From a checkpoint of a small mixture-of-experts model trained on Wikipedia.
Size: 9 layers, width 224, vocabulary 32768, 48.1M parameters.
Experts: 64 experts in each of 8 layers, 64 SwiGLU neurons an expert, 3 picks a token, a sigmoid router, a shared expert of 128 neurons.
Training: a variant of SOAP for the experts, 314M tokens, 9583 steps.
Below are experts of layer 2 (counted from 0) of a mixture-of-experts language model. Rows are named router (the router's row for the expert), gate (a neuron's input weights, with its number), up (a neuron's input weights, with its number) and show model dimensions 0-223. Each number is 500 + 25 x the weight over its row's rms, rounded and kept within 0 to 999. Numbers have three digits each.
After each expert's rows: "mostly gets" lists some tokens that are sent to it at least half of the time; "comes after" lists some tokens at least twice as common just before its tokens as in all text. This comes from a sample of Wikipedia text that the model never trained on. Tokens count by the router's weight.

# expert 63
router:467510532520463481515450519466499537488491488554513533541509471526425529482502497510481471514472501490543467503460481507524502449507521517502516487486517472514516489523506485488522527485498531488490478534500460524517524514522548504487491499550513463472518523522534493531474478510507483517501495453506519489531511521470544502531516520510476499473501472542453496470483475485497487496507516517496496478482527487467544541527423499499487517504516482518473482476464501512509466507472493470536490466494487492510513476488499489512514522500513497504454492468441519504470445483504457490461558472473530461474454524516499479480520526514482465529536475535511476511533494504507473507475
gate0:507511512524483495498506512480478476503552470498533494522513515517451503471541485506520496521481439522470493457484492531455527438453503518486500506458516478585517498473524548521478488543514488515535480450496473461485499511517472504493461505493482463501517525500481487514518520512488536481502504500540506486484551494539477470502516489480538456479462464510499485551480545494459513497490479496510482509488489494486510515519453532476504511525525493510478504521552505488519470500523498483522523496542455519522458490518507493537487481504463492477469484519516484514497514506477544494480529443495518507506521512490539503458498489477464477539470538519491491469510511535456506514460
up0:503520504475560508498501471543545507465468501519474519491470512496537486532474519500469500461529552492515501529522513468535513562532502489541507492528488508441492517549495470485500489496483507501467495539480535521509515483483495487500504517536510544479510476506532506495484510480516450521484528497435517528535475491451540496494486522506486510515538518502489515476518462492518469502524503486488517495501516507485494508468523467527498449501478545492511516489455512527476501508501540506474471515472507474486534499483458493445486540473519498516524523478510556470526469502510481478512484533498492492494489481479470495532538549513557529480544463505526496520506499490566483493543
mostly gets: "°W", " JPL", " Coordinates", "″W", " Candidate", " Succeeded"
comes after: "-", "==", "|", "\n\n", "===", ":"

# expert 11
router:469489489534478468499478501501422512481509505521489558531455497492507520507533492467448507486486494500552434484482459472491516506495495552506473524427519496530499470485507479435458478526481468513485498558479472525543532496506502491467509507534500491476517472501580457529476470515503513489448513514488547503528512507519524532488514498506527496452496523516486491495489482528482467472525512515493509470472496525481533530495465490490517534527503480512488475492533478493513493538478499480512460482522450491485480475481502495530547516503516490520470455468495478507517513491519494506503518491504513479478487527517476497442515501491510511533505505525481489550493501489520512485515
gate0:525482534522515490456498497546501532495526478521513506544521464477467527524503486485485466481475452535532505489503546535508502470493526467525491441517500494485555502444483475503509493523479517521510511520505513504500517525499504497498485467492501500468534527470490478507488497562520503478493521505496467481469488534501551462452498525517503512509513511529487510509512517487484512505530518542471499523495472502546515508459500473477500521497467486455492471502507486483493505464439474477475436522460502492488501493545537492530484492486479492533505479485502570472471547497516501476485516557469545453520520552519513538506561512481531496483480478508493494485478512495473484524480
up0:529496506497474483520506529490521500549460545495518508491540497518505486533451516526478470496525463487498537502482465534511471421524444458490535463522497474543543495477511503471464488511522507451497508492503509482490492506490526519512487489488481508519531506483475469510509458476434471533503510533508495497533535525500514535500530541444484526492496474505500518522533517506466503497530503555504502519485546534494492486475493557492491501485496503523491521455513490515521522477456508549523473530495493514487447477546486474517537458458491511481523548479493519485523476494494530539477494520516563543500513517502500466512520493468521486492533492520494499509488485505481480497509
mostly gets: " women", " water", " social", " Women", " public", " military"
comes after: " the", " of", " a", " and", " The", "'s"

# expert 48
router:481453512534492522449516506479457520462490515526496512501520513469492492509533445500493499509484467527508480466487500493503526490545498538544542512499517454509546507505523445517480479475506485495498541530485482496499520496536485514477488499526476496480553476559502481554484492495535461508522522471504508486482521477482499510512542512537515529496503493504494534507492515487504484514542514465492497527511495529485529530526477509579517527522479500520507499493495469533504512520462531452523504495519487489500503457487492490545520538500499526483484508471504498509520525510524453548487546486517483438456441483512485498474514530549470465503489475516465502527519491490488497447451
gate0:510500529545484525497486499468497530486504527545486514523506502501463528486461531556473541510496471524485523497459483499479495535503474540521569458532523498513490491519504510525538489477518541473467500461499472521510511507509544443487451462517494499445491462510500495557480488445497525499510522519508508550502556475485486493493528493519519479508498527515480530449496522461511543537513489504499479509496514507477546507534498509481507538501492529484478514495528507518531477464496479501470498484522487495520466495548506487463520511514502494466463498525489526539521474466486489488504498512508508508483476529460549467514511502495460502498494455496461458491549491488531464491458
up0:454498490451497482494491500545490488487494471475508473470501487499530497503536483466520470484497549458514463501548532498530499474476513467474463517465467512496524521507520466486461535497471475546523482526475536478498473515496484559501572536484482498533517552483531492461510507531512480491502491473504517462475439543518523503489494525488463529514497491496514492529483478530523449453473499489497519500494476498518483508463491486507483469491503489502525495515464497483446495546542516502525505525476505510473533495479487522520487473482463523551512478475501450479481509525500525525509506520496501523549532490521449550480480484476522509501524535524519519490473523508486508515544
mostly gets: " the", " a", " his", " an", "The", " their"
comes after: " of", " in", ".", " to", " as", " for"

# expert 20
router:461489487498498497477465480432462525461513536495477543523468521513500479475517496509483514525487467540540487498546497517499490458485485561511509495493479477474517494532587479474498505525486473534525481509469482473509503457538508523500478498514502484453524461543517485471493482481449475476498518497470551509498560499473524542499493537477526545519519495500480507527502497521495473469538510491481497467527491536467532533510452491515514526500523493517550472507479473498503513518485503490538448478485456494477493480474507493525495559535502517557478484458514504515490507479518468510489533510512487486510496493490477487464523498497476478498499459516493494533490500525530479484512
gate0:545482496499534495520504463509491497474547496486516531465550504507469501488505482514465515538473563488494481531538516493514499488476566498497476504499507509481474510514482534523479516507505486519446485495501454503488508448542490523505437489514526477582474480519544477550474497486517480551476485503506478528542511518504557470499515496510561517480443458489487440527486551482522500470476470490462517531498519466521497493484507454466490506508498505508525522537500474506482467539531504519472516530552495524502515463510489489522494498481541461495523489483522514496486496494475525509507489511481476490485469486472493472488495473492514494503487488491480527531482490538494513520495
up0:490508485506492512511463476493512472527476531547523517523465461503506492500471510492515463462522437535505531484428499521521485515507462509481525464510517505513506504524500497474542481482477513488534495511492512493515455497499505492515536496496458490458493542458420458507515514496508512480499535503491471468491487528490424513514468489515474495520519487510505514456486418556469475498509519500515454511522471508496522493525494547535475506450508507518493533479527532498509527470489462483531494465504533487480469557485520480494501518521472534532475519517512481506525497533496465514492498527513525519501514493521512536516502521530512459516483495488492455480500483462481463498515
mostly gets: " century", "–present", " ancient", "-century", " subsequent", " recent"
comes after: "0", "1", "2", "8", "9", "7"

# expert 8
router:455494507504467486472505488478462506454485484555442563518533515535486512497530483473512497497493509473550466479493468496495540475496465543515450523473518467490505515461506512427495479494507479527485509553485448484482509486527541528461502477508515486495515473559578471509496482511524498467524473498480519511496531504516488513539502499513524530489484494517489520510473467529524475519490509471498503519498504485457497525482501473501503519542523488478509484480494504538510494533496527426494482477510505517463516454479473486503490476517513515520436513496492544507462510499509477519477567504495499486497455531492512518487474477529505472481513488510496487502535504494501509462497
gate0:520459502552545503519570520511503505508498476495506465487473527492496500490476494496533537473511510520464448549511462487527559523485530505492505538473509487513543443496530493487534485504529477514475531528500497521474490528510540495528500510468536525514493530523511466492490458515535499507573455531480510507512494554522503490512479522528498534532477503489479451489459514520525513492524512506540559567542464493490502503532523523502492461499529474500468521493493478531530492538499492491493510496526506481516502478525488482473441487490520529500458488518481488514500510514532461525470524509455480498496479514507502496519534495514536475476521514486524496488488504509506483448488
up0:497535493458439517507449496483521489520523534523523548515526477512506498517523461506463463529507497491551554451493532514451455465533486504501512457540476512506473545526479512518481519494487520508511470478522514493516515465496477525472539484508477485517485506484521502508516517487477480493436541475537494488494488471465518486502516465496488446452517470507514535500537471475487494505481491461467451439484535516502488508486478443496508518481486510485511467511489491488506505466507505489511493530481476504469516533485505525543570516507487489515531519500524528492533494512499533493520466484518538491501527492488502496482454506495461486522472468518486502530505489476495502567497
mostly gets: " used", " joined", " announced", " make", " moved", " worked"
comes after: " to", " was", " and", " he", " is", " also"

# expert 37
router:464488483548503509457455511459465507469496517494465497532463489551471465529517509457526492520466518508483462477479491493544507455484476509510465517481492454456522483500492490479488528487525448534513493500467427509551540530496526545516502500519515507448503465482555494534488458498488503482524493505480510505520472502519527510483503459505482488536494496498463520476515538554524485490503538489510533495445503474465561527507484484519499518527499499512507477477502481509507500540493493443551481511478462498510471462511505485511533509531498535539474479517526526516445511510514463514461534482480493487500507509517479530484488495509492505528492486492508483518519505522524486492482
gate0:478525488487500547485533521485470497469527453454503510493508510493463538487463527499474526527519473499510509525450491468536519450492476521494505514521470526474501494495471500523542493527514485519539512515474472511515485406516477479498495490516515487497546518511506497506514508511490536507528502529526472524519460496533499529508554521506517522421465477455512482518466491496486457486483498516471454497475479465518478468495492484484502501503484498501512500487494476504505532487498510487486492562547526525523534469483489510486523519520512501458488478497501535542520567488493524496491513468500515514473496485505483555486486438488507492510473546490453513487489525466459513508462
up0:507540467538486545485542533508505496510504522528489475469530531507483462532495486456456534493475547481499488528473474514493509478515485482505495530492520511475493449493477476509508494498511527521483457528523499505472443453475501526498499511490491493475506486471503508494519540505452507508510559502524521463520510525480501542538500489475481477475538506485516474477489469496496525527515545544486519484486514529490532470470476568465509469524475497521503484519545515487509517501470466496516508506502525521489474473500516481511542533504495462434522519471500519501536501508500528482483490457500474516511506468493464450524496485526533476442493482528477527471455519511435535499507
mostly gets: " Yes", "Gls", " unable", " Nominated", " However", " —"
comes after: " |", ";", "|", ":", "″W", "″E"

# expert 24
router:470467528542485498496461496476486488457516519504509524508490541488473473504511451471470477515432495498479493504497512530502512507495501555491482467481522463477553507533517474456520493487493492502527489537465444516493528513515466499467508491509507504451481508527537510511499454525516497495489484523494553540520476515513487506531468522492525550511502495504493495487491512500479510499533520521518499518487475513525529518551482499503488500522502462527508491459475489479491530565469479466516502466495498485453475480491499503460538515510470520487442498503448510512492529512546501499463537471520555512496480525551496474441525459524532484515507449488529460501476511523493497505486
gate0:465528492481486470475518532527494540505502505481521487471516477505510471462525477476502505513514502538523499523560472460493552481471523501459509495503503506522502527492526508512473464473488524501488466495479471475507518479491537486480499527515509510527492538519490509523511483512501562487482517507520517502500501495477538533469484504472463508486504493495506513551552501475502527495510482430491537524516497484461512509542466467483476486509524541511479451474472490481467456489496500516456504484576436499511494488525509476465472544477504516520451520489440487449508523507474492507513501512535517496453561494535510462509514493514491514473505516501517497489504510448512478555497
up0:497509547536449485504510536529519529506540505509494500512516483499475502478482495456522504513496530500466509491455494497511542529462504465501528518467509521506503517469549461519517513491500544523462475507502503515506529485503475516535530526495488507509492538524500481539535485496509491481512513467487495495466471489463503534496508539547472465483474460506509463524494467490496510517549490475521500498517473509471496478527486478511496464509501472459493484451513465492483476493508463556506475504468503495525488523505547495516479502494554501458415509488513486509496493488476528491461480481519467471489514493472438408479495485482497544485504518510509497454526539500493494539545
mostly gets: " JPL", " MPC", " born", "History", " Succeeded", "Personal"
comes after: ".", "–", " |", " was", "==", ";"

# expert 46
router:459483472490441482461468489428460490473511504482469466535521484516458519480514505470484494525483500521522449493521505534482520488520532489523501510480515481488538509500482448480491514468494504503500517526477481491517525495515495506476489499530505507490515506535525516534441472489502459497502511460476560513483503487490524498553542473500499479503497478503454535485514478501528481450541522484506483479475497496448511533568491508496472475510522492492536486527491473490487508532448521473466504496490512493540478483484516512530521525544516541499447453475492506545512501523493442526474505482501463464484489530537489462475506528495509486471498477504509506528445499507498524491472
gate0:501547455529405478515489510512507504520483523556488480513567471486532481524505480517469547523491481511513456481539495515530524512494485493496524534487489477495522494494463505497446511506480492484510492498509472507502489461460458510512472532509468563504529500525482487528502459575491523517482512516464500491517486549463506525520513527540502487486532473472497504527523488470489472513501492520520498502505487515504489487476499517497485495519519484503511497514468560502483493508444524511526485445510504525492518509474506496514482512480514498486488535473472487422471523510440475546537484536511466463525526514516496479518514502489525503487523512492502500513493469538506462472492
up0:507483525493585516480491477507519498456514481487530528517444513507488495464543516497548494489490491474501550496452482506474482509505531487489506444529506523519511514509523469499543492516524486509457507497492497486491511525520542496478505486509537443485453497455527480483479523456518482459501464474511456472478486463514502491495508529479485510509489536507488535500501529558527533494509485486440503506492508459477494507522479479506502491506514492504493515488520457541536530476527485475487511519518511474504450507525474490492502510539445513522509480501548471564497532499529490469431533468490523539458479490488502519491475493493495481514466492522502470485526527476491530519504
mostly gets: " no", "XT", "ST", " enough", "OK", " your"
comes after: " of", " on", " to", " in", " for", " with"

# expert 33
router:495501445525458494463439503475469495469496488517509550490486491499448503472521473434492499501474522510491501518498484502454504435511512540524526494462504468469509488496491495470477493491513459474502518511443485508515512454508544526480507498552483452481502488516526494511438465536467472466514505483512476490517509541488515545523524510510480515500485527500499550470525477491550481526535491504463508512482491517475519511514455540499490518502478479493526485487507488480540510524481504509519455485499491493475505455480472483498539540504534524474474495484506531531520505497548467507468519495519535513469503521485479513468520476467477512486506479530467440466512492486526479505523
gate0:441511473515522488514516482512507496521513464503496472488473512516541513492569553506488477498419499549497530493501500548472520512477529498503473485473525526496505515485468476466488454510475502493477514497499493521525485519534491535522506505437541509499454545572480513483465480542518477480464515548536510501509477481509483518487501543469501516523510532565487535486539524531490466509477540512473457498514565526496491494517486466506504510476487452494512487486547485499557485493531503519453492507517498489526523506501471506487474495473529498535471512494511490517488507483512477529496520492499541518501480497507497495501532511465533509525533499524471486526515495524493518473499
up0:484495493471521507487465511555551533455488503470471446495495511504492526502542528470507483501505488539526509460530509574542487517508504522516459457527535527503485500493476541478484473490457498457484496471498499537479520493541500521488525485530517536511472501525535521483481501479489507477506541502518510468494487457486506471462484521501477523507552490570489490479528557555474512484469522531497537516487531478481496470515501506439475494500489529467488477479504497480524483487500479464461504499519544536501500517504481470509470484465524510518511518534520523522499546488536495527504521513502523489489525478455467506520505462497485554516535518529509487516504520502514479475508
mostly gets: "°W", " units", " FW", " Animalia", " areas", " cm"
comes after: " and", " the", ",", " of", " a", ":"

# expert 53
router:462492474537470510501479514453460524457510529505502500501483482497445508504487464491457491500490514498514442472500508500480518456548522516486532517506515493505509546522519472447477461461447507493501518505445479478542527507476522519478498517548489509480455460545561483499513464502548511503512490478524480485519522479469500489478500497478520494463470475534481513490528509506507444489517482493523497501448448475477535496518503514477498490522495497531535495499496447484526522521502497460499488499495492520483501487498468512515516475526510514509423522473506486531500456478494430529498531475517486486459487535505482506462505493487513511517501480504498444482487505469501482518465
gate0:449490514502468529510440528504472535453517517483484486564488499488522487516496500495502529533520516505486453483489501536496515486536503514487511468488516496501549470503482528532505502476496526497478566507534448508504488468481500520420536522525488470507529556494511506488542474500502482500507456487491528540500527515501513507553513503502489479446480548525507477509499497434491487532497487517486502546476513502507497496475492489495520501498534517524444479496503494543486530501488504542464499511494480495463478497513532544500484497510496501500471491517512502485502504558517491530521516528534548490503503477495501522487532437515561493514516491490491471515533550534492512530466
up0:523477519494522479457556452510490485526460494512527498500541510537502473466513479495531500500538486494513478513448502484493515498524517501523487481528495481482435560503507447497485504498454441516488469469483545479484490508517481490514436501484517522450472443509484496486521503505499485493464513504528475483526524514501439478492529485526512478503506468483479508519510475600493492539480480480501529486493517505528494488521499521505467449483469538490519498512494494475478476503515533457544502465489493504510520478506487489498502501468512500526511433527477492503481451470509525506460512491468473502480475474512504522517493524481456506484518517474484505473468470494484488478536
mostly gets: " On", " Release", "child", " Location", " few", " nine"
comes after: "1", "2", "3", "4", "5", "."

# expert 23
router:462489505538462488506515525499468470465469498491468525545515535522505532449536454489501469470490498495549484488448468507493537477502486502519480489482510476474525518510485476498521472540498499471493485523477471463488536523511469485482523501505492500451495448484537424504472475541477501494488491467503496503540485500508509528528500472502456512518489508509515515532492465488507508517505519489455530510477517506488540538501494486497491497497495518523544528494533494487487526501501505435497473498512483498541474471483503462485546525502514558503441501451497496511524494532545498502449542475508485478479504542541497522456488540513494475509489465528519555506514497493484477468491
gate0:476498502492494482508484527503512512470511540481504526486476545583544498472538478477521498504489534481490490500472545510486482482478476488480484496467544503447530459519489489492499490510506491453497521467501485445516492505512515504486503490535485519509454503486483515470490499505480485494523552500510506494479484492537515472536501467459512520504499515462443488532504526514501505500447452510475441533488486522487466506478471507490530496486494554481475490509558524479567486544490483483503492514520530475510494492474504514441506491490530543494513475477510498477543499508469526538493521468536509461503514461519520512472483494496482520478514455492490500544453476537539471477478
up0:542498452551463501489473520474502485511529482492461498483470570475507523511520568515456531495510516504534478514488489518517499525478524528499510474475517509520516535515489548476496526493519490523495495519483498518515502466508445519499498480452506486480502475536535495503468523502507495542496499503505536490529523482497497525525478508537531502539498519508512500476506502522485472459471512502589516498482535501544496474527491486522455524472471493502515490511452449503510489487472502481479475485467498512491488491547503517491491480523513479481497517446508523492495498469527505484491460522481479444486450458505496487558508467521528488496487484521503490482566516558505548523507
mostly gets: " Best", " Outstanding", " Kitt", " −", " Registered", " Top"
comes after: "0", "9", "8", " as", "′", "–"

# expert 40
router:469500489531494501454486523474461536455478517497486514517464502525493517516538481478500519467477509510551485504478479517505529447527531526537506508469522456517521485500523499495500502478519494543507489524477493503541513461545484504436470494527483471504508497492538424515500441517499501446482534503496481531533535525488507517489510518503514489507487519470433460473511498524512440471509537480517514500518444502481548523502469523537501534505490540517484517491481489518489504521467493458493455495478478520508494488526515496489550524485547536491463495470468521532504504493537507511514526460509499487496477486503512477440519515478512470505516469506493512517489490516505473454491
gate0:507474497423528502502496527487455466489470440464463499486518536492521517488520447518458492528463487529481508486464504502508522492486491487460482486513447465484493535477485495488501534524485517497514530476498537506468515497520486448489457452499495461476481489478538503493508500507495507489498508507503492513554497502499466466507522526496460530485507504523530451522495513508524478499497509512487462480548519531552488488504498455482516438513491508417456503556514491516464502510526499518510497480495511538483512507439463514526504492526488479469505490526535486496480522511540495504503492480501513514504499433538538514450496474482485524484520519522509544515488498481512514493511
up0:512489509494508499482509485518546498553490510489479494470504486518504530493488480481514477434541487517514495502522460487506447523495458492474487540490527457525507478505474482492512513462525532494482502514482509574535513492496470501493440485452529506509509477569516523535497525508445541533498520497538484514494469504486519485531458474498489443531484504481491499475519523496498471482493460522496474497486478516497504467495562529537545471540544511523500525492458490505544474497476507493524533516524476453496538536520473529523487499515502538497526492474500451476516483470461478510509527532499544477492484539483472500511502485469506517485531531495488514492517481501463512494469
mostly gets: " first", " second", " new", " former", " First", " French"
comes after: " the", " a", " and", " an", "'s", " The"

# expert 39
router:477502477479502465472497490482463535439513520489501538532487538504471488510549480490473497510485508501532450488459500507478528442511492549514476484471508502481504530507489469497474534513475477500501477524461462485514491492522494507484508471556485432499499489482522511489442505496517480476511507483507520502467518497495524529524516489512504504492521511557496528516528511506541475515503468479470534512512524521474524488498468482516491549543496491506499482516457495514473489513480500468573497439514448528508477492494475498532530546517512513478457437496545539472475462519508477527486541509542512506502490518488517454498506510529494505512475513531466530542503491491542502506516
gate0:475500517475500512516490487539462515494513511460489532488525555534574501534477496478511500515476528509451423476518482493486526485534502545513493507454485555555499533511526524447466498490525539510501544494474498496486506479495452509489487473485500455565506445491534542462500488531497480514477524491514468512514499531514480491469486489460472520461512511558533490505552493508477486523508520520506509506513493478487431516516517514487516523511542494508486515477493537514472501520486503453507513530540469500505500501495521510508503502492492475498467481496496548508492532483480523497475520496499496500497516476493571502492543534479516521510522501507484546515503485487510510483467
up0:478535577504531534475513498462500486474480507534510531472475511482518503480487456572520466499525489504496555528498508525516500489521504481529502486518497462444529506486458530469474490501488461535524490506481511517503501512500525499493465477544524480521566536544472499495487521487466518514485497515525517439527507495504497528538549455499518455519480444473509531519470485513443508497475501540529476480485534512511500507468556503519493540478517539486509481499476497509510494513474504529491496489497515534510490471516475503500528519471475541475490498459496489524538501511519509496512512497443489466517494497506480530473457483477486515492479473515540515504517446512485507533505
mostly gets: " status", " evidence", " years", " idea", " studies", " efforts"
comes after: " of", " the", " a", " one", "'s", " his"

# expert 61
router:455472491512481479433469466497459492450459487523491519518495504518469475488563484496497505535455484443528447490462505468506530460525487532530482511447518491490508501516500486501489474496503498518521498540506465474518528496514499524454510498573506508479509448494555450525472474492494527509465502504493537507522525515513476520523531495485528519494516502525488518511553515543524478519514504511488520470540475489459545525513467508509499524514506481517530517516480448528504494518477517452497504485498471528474477466471513516486536541517531523528456473480480464532487507485516490537470507493489502481462490506521527528475516503495505492531481485512494463511491515490527488479469
gate0:454504441490472456508492480466510536518415473553459459509481517474490506509497502467536488479488496485500488501492482496449494454482517535505487532512509526517492505489508516511506498481512505533466472472462503510523492591513484507506472501508509470520503490526508501500471474484527492497538496467478519523448472527488449499537455504539530519468493528522512500455478483488551483518496476509497489512469487500552485520532510500483524492564478516508441510517507493491501505532494524518490505491530465508516542466496482484488472553535503503514487484531516485488454481517522496517482526484514464488492489504466463503477469528494496470488502517473512508510504459533549499498538
up0:490524506503487485498513495510503488492472511487506488518517527508504507521501461501527519441487515470466484486510519491498507530533469514517514499515542553486462499454478477531495492481550482502494483497482513492526488500484451503531515488495492511510489504460498494520524469491520502489532538484481468538531475475487507507466487498459465516507525513484482550506526464482486520456543455467510469484458442475556456500496510523485500490493514502522481505544530514486552445488513499501517497513476543502497456477516493520477444525483516486550536528494567536522520480539519548496501450522497499550531493492527515519518488499512515517505502451443498503535492488480513500483436
mostly gets: " DF", " Boston", " Labour", " VF", " Conservative", " Detroit"
comes after: " the", " |", ",", " of", " in", "-"

# expert 28
router:497480514551466512461498507478460509459465488496466517532496481543535493499534496520464467529472496496527477484511440518503530477497506511539487511452501535530564491540490505457501497511499502534483501508494457534496517472535519489490499511535459480520513505521548471510483446506530463487506484527523509470475532505497478535542502497517501485522515485495514527514471525523548477483517496465480510510511526493469536511513460504501578486453504488496527516510505481522512508522508523490510474474506461461496514473457507498491517526458533510491464494492493480506544528495525490491531556490488496482487468511523495494436491510496495465525480492523493492555539538521536510463483
gate0:473456525480505484499499477501520516513545462485469465501498443471511493491494533497490506547488479515487462508475525499451475529492484493496485476447457507484490530473509503532552500537531494536528516487497486485461488518500480499502491513511484478506528525489547538460490486511479544512537489530553440489497528478506478522467471515524480494500485514506519532498510488455528478496530501504539468512506490476524520512446518509468471514475505534522503504515495530512483504485512497490495533497532487487504543522547505512471508502483485489444525505501439471551485485481522488497492500481486505490504519496511513544461494501520466492437484512492488482579505435512471533547469
up0:470469520480514482493481500547485547528496465461473472506471475501495528500475533450494463515508501527551465494469544528478491525473490512485534501446475496493523518482489497513555466499533501465516490530519470517453470496501470524525520537527524500482515505509553534503513479503525533524509500522526448506493486501537494494514491494542472462539512510493495507520523477492514464463517466510518473508488495463575525522473525509468501485487500522504526519536516490517498511502472506462502513464529514479489537509529502522483502494503468508505516465529464503538526515478503480516474525504557491447507492472514526496419465490510481456488489500501528501538529471463507529521501
mostly gets: " +", "^{", " "
comes after: "9", "|", ",", " in", " |", ":"

# expert 42
router:499490475538505458499470512509480532446505516530489523497512504507424521507538476473474447498462467496553493482487503520518535470536491516495507492469525476466488483496497517436494523460514449505494510506448488490486513478543476436458504483498523488450519462490561447513457475498502533514514469482484535503535510500496482474546506496492523533526463502532469558476494489514510451492524512508527471475489487514494562511493521512481504509523495471486480459523482472492501526492470515476520483512506490487503506467466512458474525500520488527484466475478464524503493496473510508551483553513482497487519499499502487526489525475514512516527499509525494492531507477487506524487468
gate0:455451442519504483540503490506492511455464476513481480476530500495508524507525526502505487555500503466498523512470507499499497468503484478513532491558557503494507492520519529450526511482509491486482519549493491507493502461523529455512500508515500488480496492491506453537507488467543496476484510484473501479523480523480475498517488474514499510515452509478481469489456540508498471478491508519498524489482481521557502501459499497498463531505492510497498536545515485501493525581557516453502521469519498450504481436482456470505526469536484481499499493518469502518529462521484490526515485462512477496504499510473508501462499516501520505507461501512495506491473522537484491438421
up0:528509547489471520433490486488486468507534485485526478525482513488489481507466469505499485459480490510516482495534464483503514531497521544485457504482441470497465505493473517516499479493507498528509488477517503496498508511507498539472515506504489512500510519490483534480509520533458488539527491515497480503490549466527547492473488537465509502472548488556491511567532469481513513499511497481500478493519529503455521521536481512513500481470482522494502506465494512532518474421463501549482524543476491527509507552507535509488464537431521518483478515471509500494485535462532495510492522538459483536521504488515497497550486523507483491479513495478531469506522522488490506544568
mostly gets: " two", " three", " four", " five", " six", " seven"
comes after: " ", "–", " (", "1", " +", " $"

# expert 54
router:458490502537477473482498478469472500448479529484515519479494520531474501474517474481484479517479535497509474501540475470482502507535480507526516535435492479521550520480433483481449507512471510553497469527471456460507545498496474535497480498502464487518515478485525512523475427512490515501507486507520511540494511487507540490521537513487477481479480523523507524491512549516521502471523525509488549488507503502458536554528480517503520538529453508495496493503487462523480517527474499486526472512525490528495482461495472521523534550482491537503481488461487523512505508477504502514462506510495527480479478532487515497475511466491535445520502432502511483534516541503525489506497
gate0:505511494494535521474491504491512492456510465507471476467500543534498501485475507452480506506492517509480465510468492486496540462480500508502515504526470480495550489455441452530545536502503496497505507508567497464514509504510465461508486477488548484434496471527523485487520491483478511500538555532524501504533491479506530458502489476523531545477517549494513510509517485458469486494528513488543476521479450503496497484499476497510522540497521490494465494501448463538465493495450477467496514493523496464495548506531553499471526487510526532494490530529581534498495521523497541497496503503483484455518496497494516495543518479491510491502505482505530529525509525536494524497502
up0:461495507510525546504497462481488468500507468507477510493508492482481502494486527526542493527520484509462473467488517479476504458521512515508522539513481508461511483463450490508530523502493524493496463498539484462493507472481466505497491451510530523437479467570510507507548495522481472544551500528561518551506459473500542505513459485502488513493485501501537508512514471485506509492534512478523452502512492478499482483518477514515510492490512495458486496503478513547492478536527465483479453477483484488490537505552534507490482494537556508515495497488538537500486484528486523481509494509444491444525508517496496511553480500471523501545470451501511503553499545516484512502504
mostly gets: " Votes", "/a", ".S", ".e", " Jonathan", " Simon"
comes after: "1", "2", " U", " August", " March", "N"

# expert 50
router:484485516519476515471497510512471515464492521506505557491483492544516523499546436491478504545487486524546485485501475507473493440483526512500501521470499534543523509526489483487488497500500518509499468549507451515497521486513507532490523509549466505497489511521547462543449442498457483487492529518484535500483540472471474523515527510487520496507477495529473499469512495519498517486526504464502456454487496498490538527552473514490501504488519495519525469527480483484496536524477514469524484449477485528455472495456523550488545503482481527487453455478486493491466491505538475495507533498517467470498497539502476518488490500499530480483511464466494465544509529512492534462479
gate0:481516499508485500487487464466543486482484463453497487537497512497463482514520510526555585528494450500519506504525524451458550482503501488483509483501524497493513502524490467478508500462531555511543501523511458486529487506522549535457516509504515464522496509494519513516502487506523501523514520456489510528509470498459488488552516493535505490466480480520501535510509504489483502505562496507481525460510529510514486481495489443478521502472448504524515470548517501517477495502524511492505512489518520516501478537492462505485506507505517469471481422514467459473551532471492486509482536488475519481490491545442544522478484487514479474501453513503460508504509499513529509501505
up0:491503495531520520472469517481480470550443519534536492490509496495504503483515538445463486517495522502487486503516559510527452491517518505478513535514512509515496499479522479471470516507480475506506492452525470497480536531544516458505491490499505456470513470497515516505511544505516513480470471502502471542466503457528502504502518512501453495542481528535497499484507483522492536510573507499494501482533476487528477510509492514477534467466545468488473510480501497513524534530527507504502475538483483556481464509497522452499473508477493486550509504468522471513465478463488496504453468512519527513479464522544540502526508499475511498512574520470494530473540521474535473527511
mostly gets: "%", "'\n", " sq", "′N", "%)", " Interactive"
comes after: "|", " in", " January", " March", " July", " October"